From a checkpoint of a small mixture-of-experts model trained on Wikipedia.
Size: width 256, vocabulary 21660.
Training: a variant of Adam for the experts, 4012 steps.
Below are experts of layer 8 (counted from 0) of a mixture-of-experts language model. Rows are named router (the router's row for the expert), gate (a neuron's input weights, with its number), up (a neuron's input weights, with its number) and show model dimensions 0-255. Each number is 128 + 24 x the weight over its row's rms, rounded and kept within 0 to 255. Numbers have three digits each.
After each expert's rows: a language model's description of what the expert responds to. This comes from a sample of Wikipedia text that the model never trained on.

# expert 17
router:121123109103067133137088170123105101120123158147149130129128162096149124161117128092147177123157141119150130137144097115073154120191151138120157155166144109181095118129128108138135085110134133080093164141085133105110135131143078141148162123085145067163137108100119130113101108156140099138136147138142112139116123125129120120106096130131103118152181127155132100135080076143111146108149108120142136152121128100125114151090145140093148159121099131104118120062128131118138088104126129149129143116136146125129145141093137101132157091123142147108122177151112102121157148121141117160131095125118112141143108083129102141127128120121113139119091135116135135144104121122082121170141143141105145094124095099147151152117121183133131064149111131096135111133124141116135173142193188
gate0:083106109129103127167115126176131125127142139145050136143121211140117148129105132127105140108141126089122126152151141124118097113098099100169125156099115112130094126166117120137087140131128158083144106106129130165161129138159157143136160137094116109145144122127127136143103135121154134146152113116170097164140130135152111157090125110136108116130103133186084153116102151086123125146117134103121119142160113087144114155121155084119125136155105126145151141142120135105142093145125164116133133156121156156151167088114115115193144135145150125153131140113128133100132152133064144145125178168166149133128103139152168143169131113116154107150113119123143135092157116157135119128144135148157087151100140148140148119145106087156137124115113107108138083079141056134094096147093144
up0:129131181132163117095127121131131125091107134157182138151105109090142093176136106156144089103084133172106090102130122161162160116137115160112110137099152134112141105099150134132149129133146117149144172187131122141109132127105153098132148145170118159045124116144108121138147131090137125123143142134085121085102139178125163134156155119128113153124120130090172108152134097147125100113131105123125156101121125134096144121130080131146094105121148122155081145100131142149152098149092117176163148101131102121127094152135156114070152137103149114131140138114107134156110138121156116139133135134115117106128155142133118133150102119107136078123134134091172127156130104070174122163069123117113119120161127122136128148147156123073115160131162153152119167131163153117149132095119109
Description: Year digits, word endings. Digits inside years and date ranges (1995–1997, died 2021), size words like large, few, many, and word-final pieces like et, n.

# expert 19
router:119131133099121180160148143128117117123116163114123131177118119170148104165139148109104154155149135125147085139128106140113088137146141135122139168137144122149127159144112159129122116095147150098073123146107118110109138116115126114130123090113127124148147135092129141153164111141132108129089147172113136185109116155146143141164145129162142173134142063108128118108115109129117084107159126108094146143122113110100164165119189115108145153110103105110080142120115119145174102086128099086147154096167136144116161106114146084130155122127123168089144120162105108119162136088102128134145098148100113111103123135132123064096096146109156087164127107059165117169145113091099136141127126156132111151122092124129127147109145128078134101093143151099166111122101133096125131141151121
gate0:110122127091122106131137154161144113133124138113114119192112132134154118094058125091103169131107101107112160126121165098162106080122086081095110147153119110133087114141151163147141155113141116120131118097156115142189111112135167122158140110098129129104135112096134131154104119107110136130123108143089094156130122141162152129118119103148111140141118117148138158105127130079123068135148124109147135102148118102119094146124164104112068133162111159128126152125088109152185126139095136143115102120111138134148156096112120091160150104119137095164131141093138115145164096128079156141144156156119125120133141115159145137127146124120127127109155109126214127133113113091150113095114156097122104172066099124131095170138123127146123138139117088136133140115138070098130117152115116
up0:112096160145167139111134100127093149076099152128142145115151123108093098170118145189124092112147126190147082137115138160108136170118113188158144130068116122121146107077127087175135108170154138128129138168130122147103103169147137119103114169156111137082118113151132147129142087081155143138164137153119116065106125160126148131139162121118127110135146153107115135123124140180132147113139106140123117145144149131100096152137111155164151140115154095145105105109146133110097115143113138138128169137120101126132120145125137163105141141148142119140116121148128141108110166090135090127106115133147127124109157165092126177167137107133119102119126194092114128121158133131154093146102105163170114103176121127139086085137115123102126103120101151139102138121167126155128104122104135
Description: Prepositions before dates. "in" or "on" right before a year or date, as in married her in 1912 or took office on 1 August, plus commas and months.

# expert 36
router:158160157164119189129144165147074126098098117133147164130127140122135138145137134101112135157147165123134099156108146156174101120145155127089139139164136122164166133118098108118090110157143143129044113125138114129115159094155128113134123113115136143146153133066130077113131104126136124126092166159177126131081132133145137137129158145152148137160177141132123125145139137089159089137125120121141135167125091103139113151089142108106149098151160117127092144134111141128142156080166121078160104133143144151105149140122163061142139113144136187100151110141120162169108132121112146114143098119110116124163102151138133116109149089104143142146162120084162157161117137119104122125113161155133134126141142083153126148162121120144131118083163118093095126100128139108137136150139109
gate0:108138129119160157115134128145140107117134125094137115144130195124137100150125104082101127135125130080113133114139137109136136147122082099171150151143151107097100133128136149153148180156114171080149105126122099098160104100111147148144114133111136125132113143150129112149107117088114141175134107173152116143168164106125136131106116107145098118091088131145136150085107144110141089130142109070144131105175086103174084137125149116133108138132134176140134143167096114166159110116107112130091111109104108170114156104100124091144156125130179083170137126105091093131118103098116160148110152158144166140116122138107132150156141140132158131158131154116188136123147138110146076132098152105143088142101091124133114139148147123116162162173118127123111104092152101124114098157146121
up0:121092143145140139094129098092122163111112131101119134123127119119131094142130137163094106106102140136128134126136108154140095153141118175127155142085119105075158086109097103162109128144180100144125151165109145170137139140107186126134160121167115163075120119121131159158159122076169123131181152157093114096117101193141089146115141123137101135150142110169124140121152112143111120139128097097127117141140144107065069143094109142124136134112133127116119131103134126096132092125085122148142161136116102077107139164105121154122157112126120139121117138135175138128123199092099134141100107144117136126127175165133139149136147065137120096151146173086133123131101119115162134118101151130121152113122120116135120106181094131129101132106141123133147181108147130142119112107108114
Description: Coordinate digits, table rows. Digits inside decimal coordinates and track or year numbers, table separator rows and row-opening pipes, and pronouns such as them, its.

# expert 12
router:142105113144085166185088134130114090126083197134110129183100136116144087166129144124122153145121156101103131128121140150118127104166141172140158176113177126139103138153134115121105163121140137133120158150142146140134122127132124145091132109151164134137133089114131092131142114091059111101129102148106137129102144160133109103117117163134122131194140146118157134165141106135158133085127066147108139155090098115120112178121139106075149131116099122070115116157121129110134151103150126123135128125120127134112158124104124142149127091146115140145130097161137080134147140115164127107090154101123121147138105113127103101128105140100107093139108121092140105175105131107123139162127148158100115139125134060146164129113132154097101116123169135145153156127125152108160145086131168
gate0:112065146087118181128134146123150117117149164108145086117138157125131126124104103137108164123139091086096124100108176109152116112096091084146168130140133103130070133153127113080149159158129122098129091078137118144155080107124154152177156127131125116099156131171133121136086072121119167140164097154101121094132136115127174121076150132116060121122114119136146146117124164095133112137111153117108119140135142129129136126130097125139110091099122128106118156122109125128140151147153127125104096107151082143148143109106138151182132121147140143166133148065154149088150118108092109153139129130140135163133139116107164177151146139085152159098100118144152112115153076071136092151120154126122139132152110121123132122123127112127155109128149117122150117136141144094153111129107142
up0:118153158137155125145142109121106123130120130167147141142132148078191093162161099111137086100127149179121192149134161133149118129146117151147103117075106101110162081102121121131164118153153108127117171144103124174134136141120150110160154132181128124085102130137103150110163123137173145138119127118162077113097105164139120149156133136173136120138106149129142131176118123143121137129138134102131115109132142127105094142118113099114139155158125114166120119117119122120085119108128123132133189124124123119141124153124144168109162161159115114111110150126144108166109156089139094125083138174131103136101135187148113140155158075124087100139100159126138137145130139151142111117103113139138127105147104150134090115161142126081112160152123137148079135127171113156125107146091062
Description: Sentence and heading ends. Commas, periods, heading-closing == marks and article-opening words after titles, as in "is a species of" or "$33,646."

# expert 5
router:102109150110100139117113149112099099104102137129122124127094118120166124133185099124125158143124150114105108105112126150092123103137148137109157175094109125129081110119127110129103111125135144135087146145108108134129111097140136106149116105103152121138152123102085142109154122118121111143129111163123161144084110137097115116134108148122087130184131128179160108170115066148089119094184104121136110142120129116137100145131139113086140163115084102147102146101140135153141133138150090109102110135131101143097154150131118128110161161147158138088129139146076137099167089140135099147124128145141136113152157084116148107140127115102158135153113129091179186119151132092089131133154149149138167148135154171166125107084138172083106073148148138075155155127150137153144131116166134
gate0:108129140157109161097117139148145112138139106120108122095126187121106114128142157106093145125126100072117146082086158092154112109128118090127120156097068120139075064126143129085146136152114151089115110124163086140167134136133108186131141110118117113155112119143152108143118094134111160153155098131154100148148164139136135172130122091132088112113093126148128141129119143116133089092143141091126105097159138119139116143078116142135092146142080130087120122131114129149146101146114157131101112118114153140115172108121122130129147128148153099164142146095135082135134095121120155151121149162152131161105125165172149153214141138119127153103127138138152126102159105144153115146141125136149141154101091170151104161147126118155099134154111120118136108093152097115139085109108149
up0:099145165155120087137147143117123139097110121135167134125104153116141112142134135145137133125105134153096105135102144136132107109126116139181078127113116143092104107166166094123137155163125096146142139130122112200106141159108123136125175124146088115130097129130103128128127111082121114123150107160120093113136110147165121135160138114148114090147124156110140126177121087146131136116107118114133127101144144150072080138091094160086109147125139117148111129154125113140125125146113134142163167050104078137106120121148128125105112151119118123122078100124178131153083163121114119130080140163105145133136167148170131133187152085107120100097136128107087121120172156095134133158133103152137159152124138130140149156142112121087130123133186170147167160115114139171122100095137123
Description: Birth-year digits, quantifiers. Digits of years in biographical lists such as born 1955 or 1988, plus quantifier words like more, other, some, several.

# expert 20
router:166123127167135156165126122128109090130148187166130182135106119109165108148155109133136147154127140087155088089115142112112093101192169165154153158096100147146117105135142137097105131089110171148129186110146112105103164092133149085124141113129156134097127125115139149118148083101137130088094138109143129109112124170148139135128130174117121153121128106127153108160118092141101139093165101133122115163115100131136126145163150123092167170122131106160105179129148154123195119075126139098155133140106135146114123159102147116120154158138113142074129151134122141130151137121103160135111152130110118162170128117147125073104129132086132105159145125112116138138154137131117170149125132144136134125158110138162147148100121153136130090103121118095133141107111154108182139137143157
gate0:119142118135099170109135113147171128151121145128099124120121172108103114130104142149101184161118100089153117113112156100135094111100081112135160125124097117142066094140170128105123148133118165090132131108135124139149123134143128122125138149105095146121115137117148131115106084127152180150155081094142102156143113113126158151103141123149107124126095124134153177131111148103153090123112121104083147139155166116159107143119103125158098138154109117090139148117112097144154116134131158158132119124112133157146123147152077121180131146131087119136125124119110125125141147124105184174137150143130106150109133172164172146172134130078129106116116155119148119108167085069135079148119118092129078117125071136159141152148118123090149149131110077136160111098155093122124112162119132
up0:111129131140157113096126133116104145116131136091142133134108140081141102177115134166137118161097141181093131131103137132172152128113103127160116130128125128118141103116120112150142119140128102137133172172101125153149103173153125085166154115148130148113056128139112136141104061073150138137149142153116106059092130158143124145167152153137105127162126146146169119132111150153136142124117107116148114099156137133125065141074102127115111122147105088116073132126120132135125139128095141153154162126118101171121123157120137130122109139131128147137121140143153119139125151113152091113124141144145115090144162154178078157150122087094073101127137158103135117097153135079149125180079148146148136143116134147154147088152118129082126124083143149113151152137139145169136125145106114
Description: Infobox list entries. Bullets, colons and "the" in infobox lines on sportspeople, stations and places, such as squad lists, "Fare zone:" and coordinate seconds.

# expert 43
router:131103159130108152127133117130131095152122143137114146128140149144128111175126139134120180126122175136128083145134136150131120115143115153079141176121137136126108116150140126117066129156131132109159120140124149115087091109111105125132103155113122129106146132129154102120171107093131142077078129117143149160088140178127143106151118152136124153182143150100162124149114101177137136120148115118077156185072127137111188131134153081116146148133120087108103156091119114121139148109152137106158137101130162130122139145093171103132172116187103145099088115129108127095124185119129125139102127151133091112097100106112116107120130107118148133159110126121164135183122106096074121143125116142096137095111100145115137164106125156069129092083143130103141138130113159100132156130131120
gate0:129119129096095130104132103122165116139142127135113161148110144167098091128115107109095136114115122100132096150132147119109102086108095116132130130134155167172062097128149139094158150129112146090121112164116157095164094115113128091145115152111087116093115128102163095141135100123161115127138131122132096149159126171188158117140133099132101135136117122143128099088129139132094105116121115113101164117141117125124106148112149111129094142139114118111117127101109121161151113148120155144114080112137135101154159080067104105151123122201157113175100144084105113150156142127082162168135148141152133166139108130126117164150092089129120134103110095156145100110122081154115081164118135107115128154095112142130096135143116142120165114130145066160125132112139079127114093109129109
up0:092114120155155144164134176136099138094088145082113106171109113064153126167123146135129111128115114141111123117108125117119128145148131119152126120094101110051140089102126100102133111145137126160113162147146143169139126145172148132116173102148140124098125092162109147159115116129100188119159139116121135099113133097119118153122141137137119103127139153117130131185130102126140136126161110122145072113145126093120082152085120138130155142123142115128111147152147132113139112135105138137148184119107101143118131153128146194104128140067165142107135116158135146128109130097137090123104120145108177089105149143109148132151187124088171074180124151086135115161154148091173137146129134158163122134168136122159168129168144136112128106132117158128115130134139127157127144135115131
Description: Education career phrases. Prepositions in biographies of schooling and careers, such as graduated with a degree, graduating in 1920, Bachelor of Science in.

# expert 22
router:124118156156134127142128145166123129140105137099099122127061139141088143172153158117146202126106134145159152099112129142105144093151173155124154118127139110173095150128116131144138105145147158110084161144119131101091151123118129082125098135109146141128129138110156124127126095127103130109114111149119151136099138149105121157162109161112100140127135125152132123105099094153129122076119124132095130111101119113119144160079147102095156162132134126139080132085159135143157084079161117065166132123143177111140159173100154119122126132161121193091158115128127132124169141117139105131141136129113123096118150103147103127111101093091141109157099155084133162147104113103082151146145141161144126132096160135164127117147119150122124110089176094125107117160145123102111118143157098
gate0:084128156137144127089148133142133097131162100088084137126121169138081135121123132122105156121082125140094088145148151109094123117082076112105102155131126118139105128094140161117135123163129140092112111128176114112159105103145159104135132136136093107159120109160128124119107071091141132126156102112140085139141145141142181132131135113111103133131125108148096110122092129105098110121119119107110152108159128077168153153146119086160107139152081126143082133170139112122169118140151095133095112143093133106126144106102144121148117107135120082168147175076107102124145144119106147151148147137146111128088094107143131138177119126102140121107130148114188129103157110129140070141117118119159114114073152133153117115116129124132151150112126107135083112089129065109095123108139098
up0:136135182117142147128165140153122131093091119145131133125076153084141077153126115128125118140091077109142137138152108142130108147143123131193137114077163126113109122122126123178125144164143098123109152138132166145147110155154165124147162146137143118102119122115108122124142111143161138139147146149155118085107117142169120116127139121148133129151122114101136132164108096145166132154119142093123085121148094145102104141092133139119122121106122144144152172153103154162071072168078142149102139108119108155098153206134159140121101142092120134075117102129166173128082134103142134134085113159150115142154136175111129175177159144104154108155140147127145140121168150101142141136138138139140126110123122153132134123119089121122123103121143149171117147106136126177158107094104129
Description: Mid-word syllable pieces. Inner and final syllables of foreign or compound words like scap-eg-oat, Pok-é-mon, Sap-ien-za, plus of and the in prose.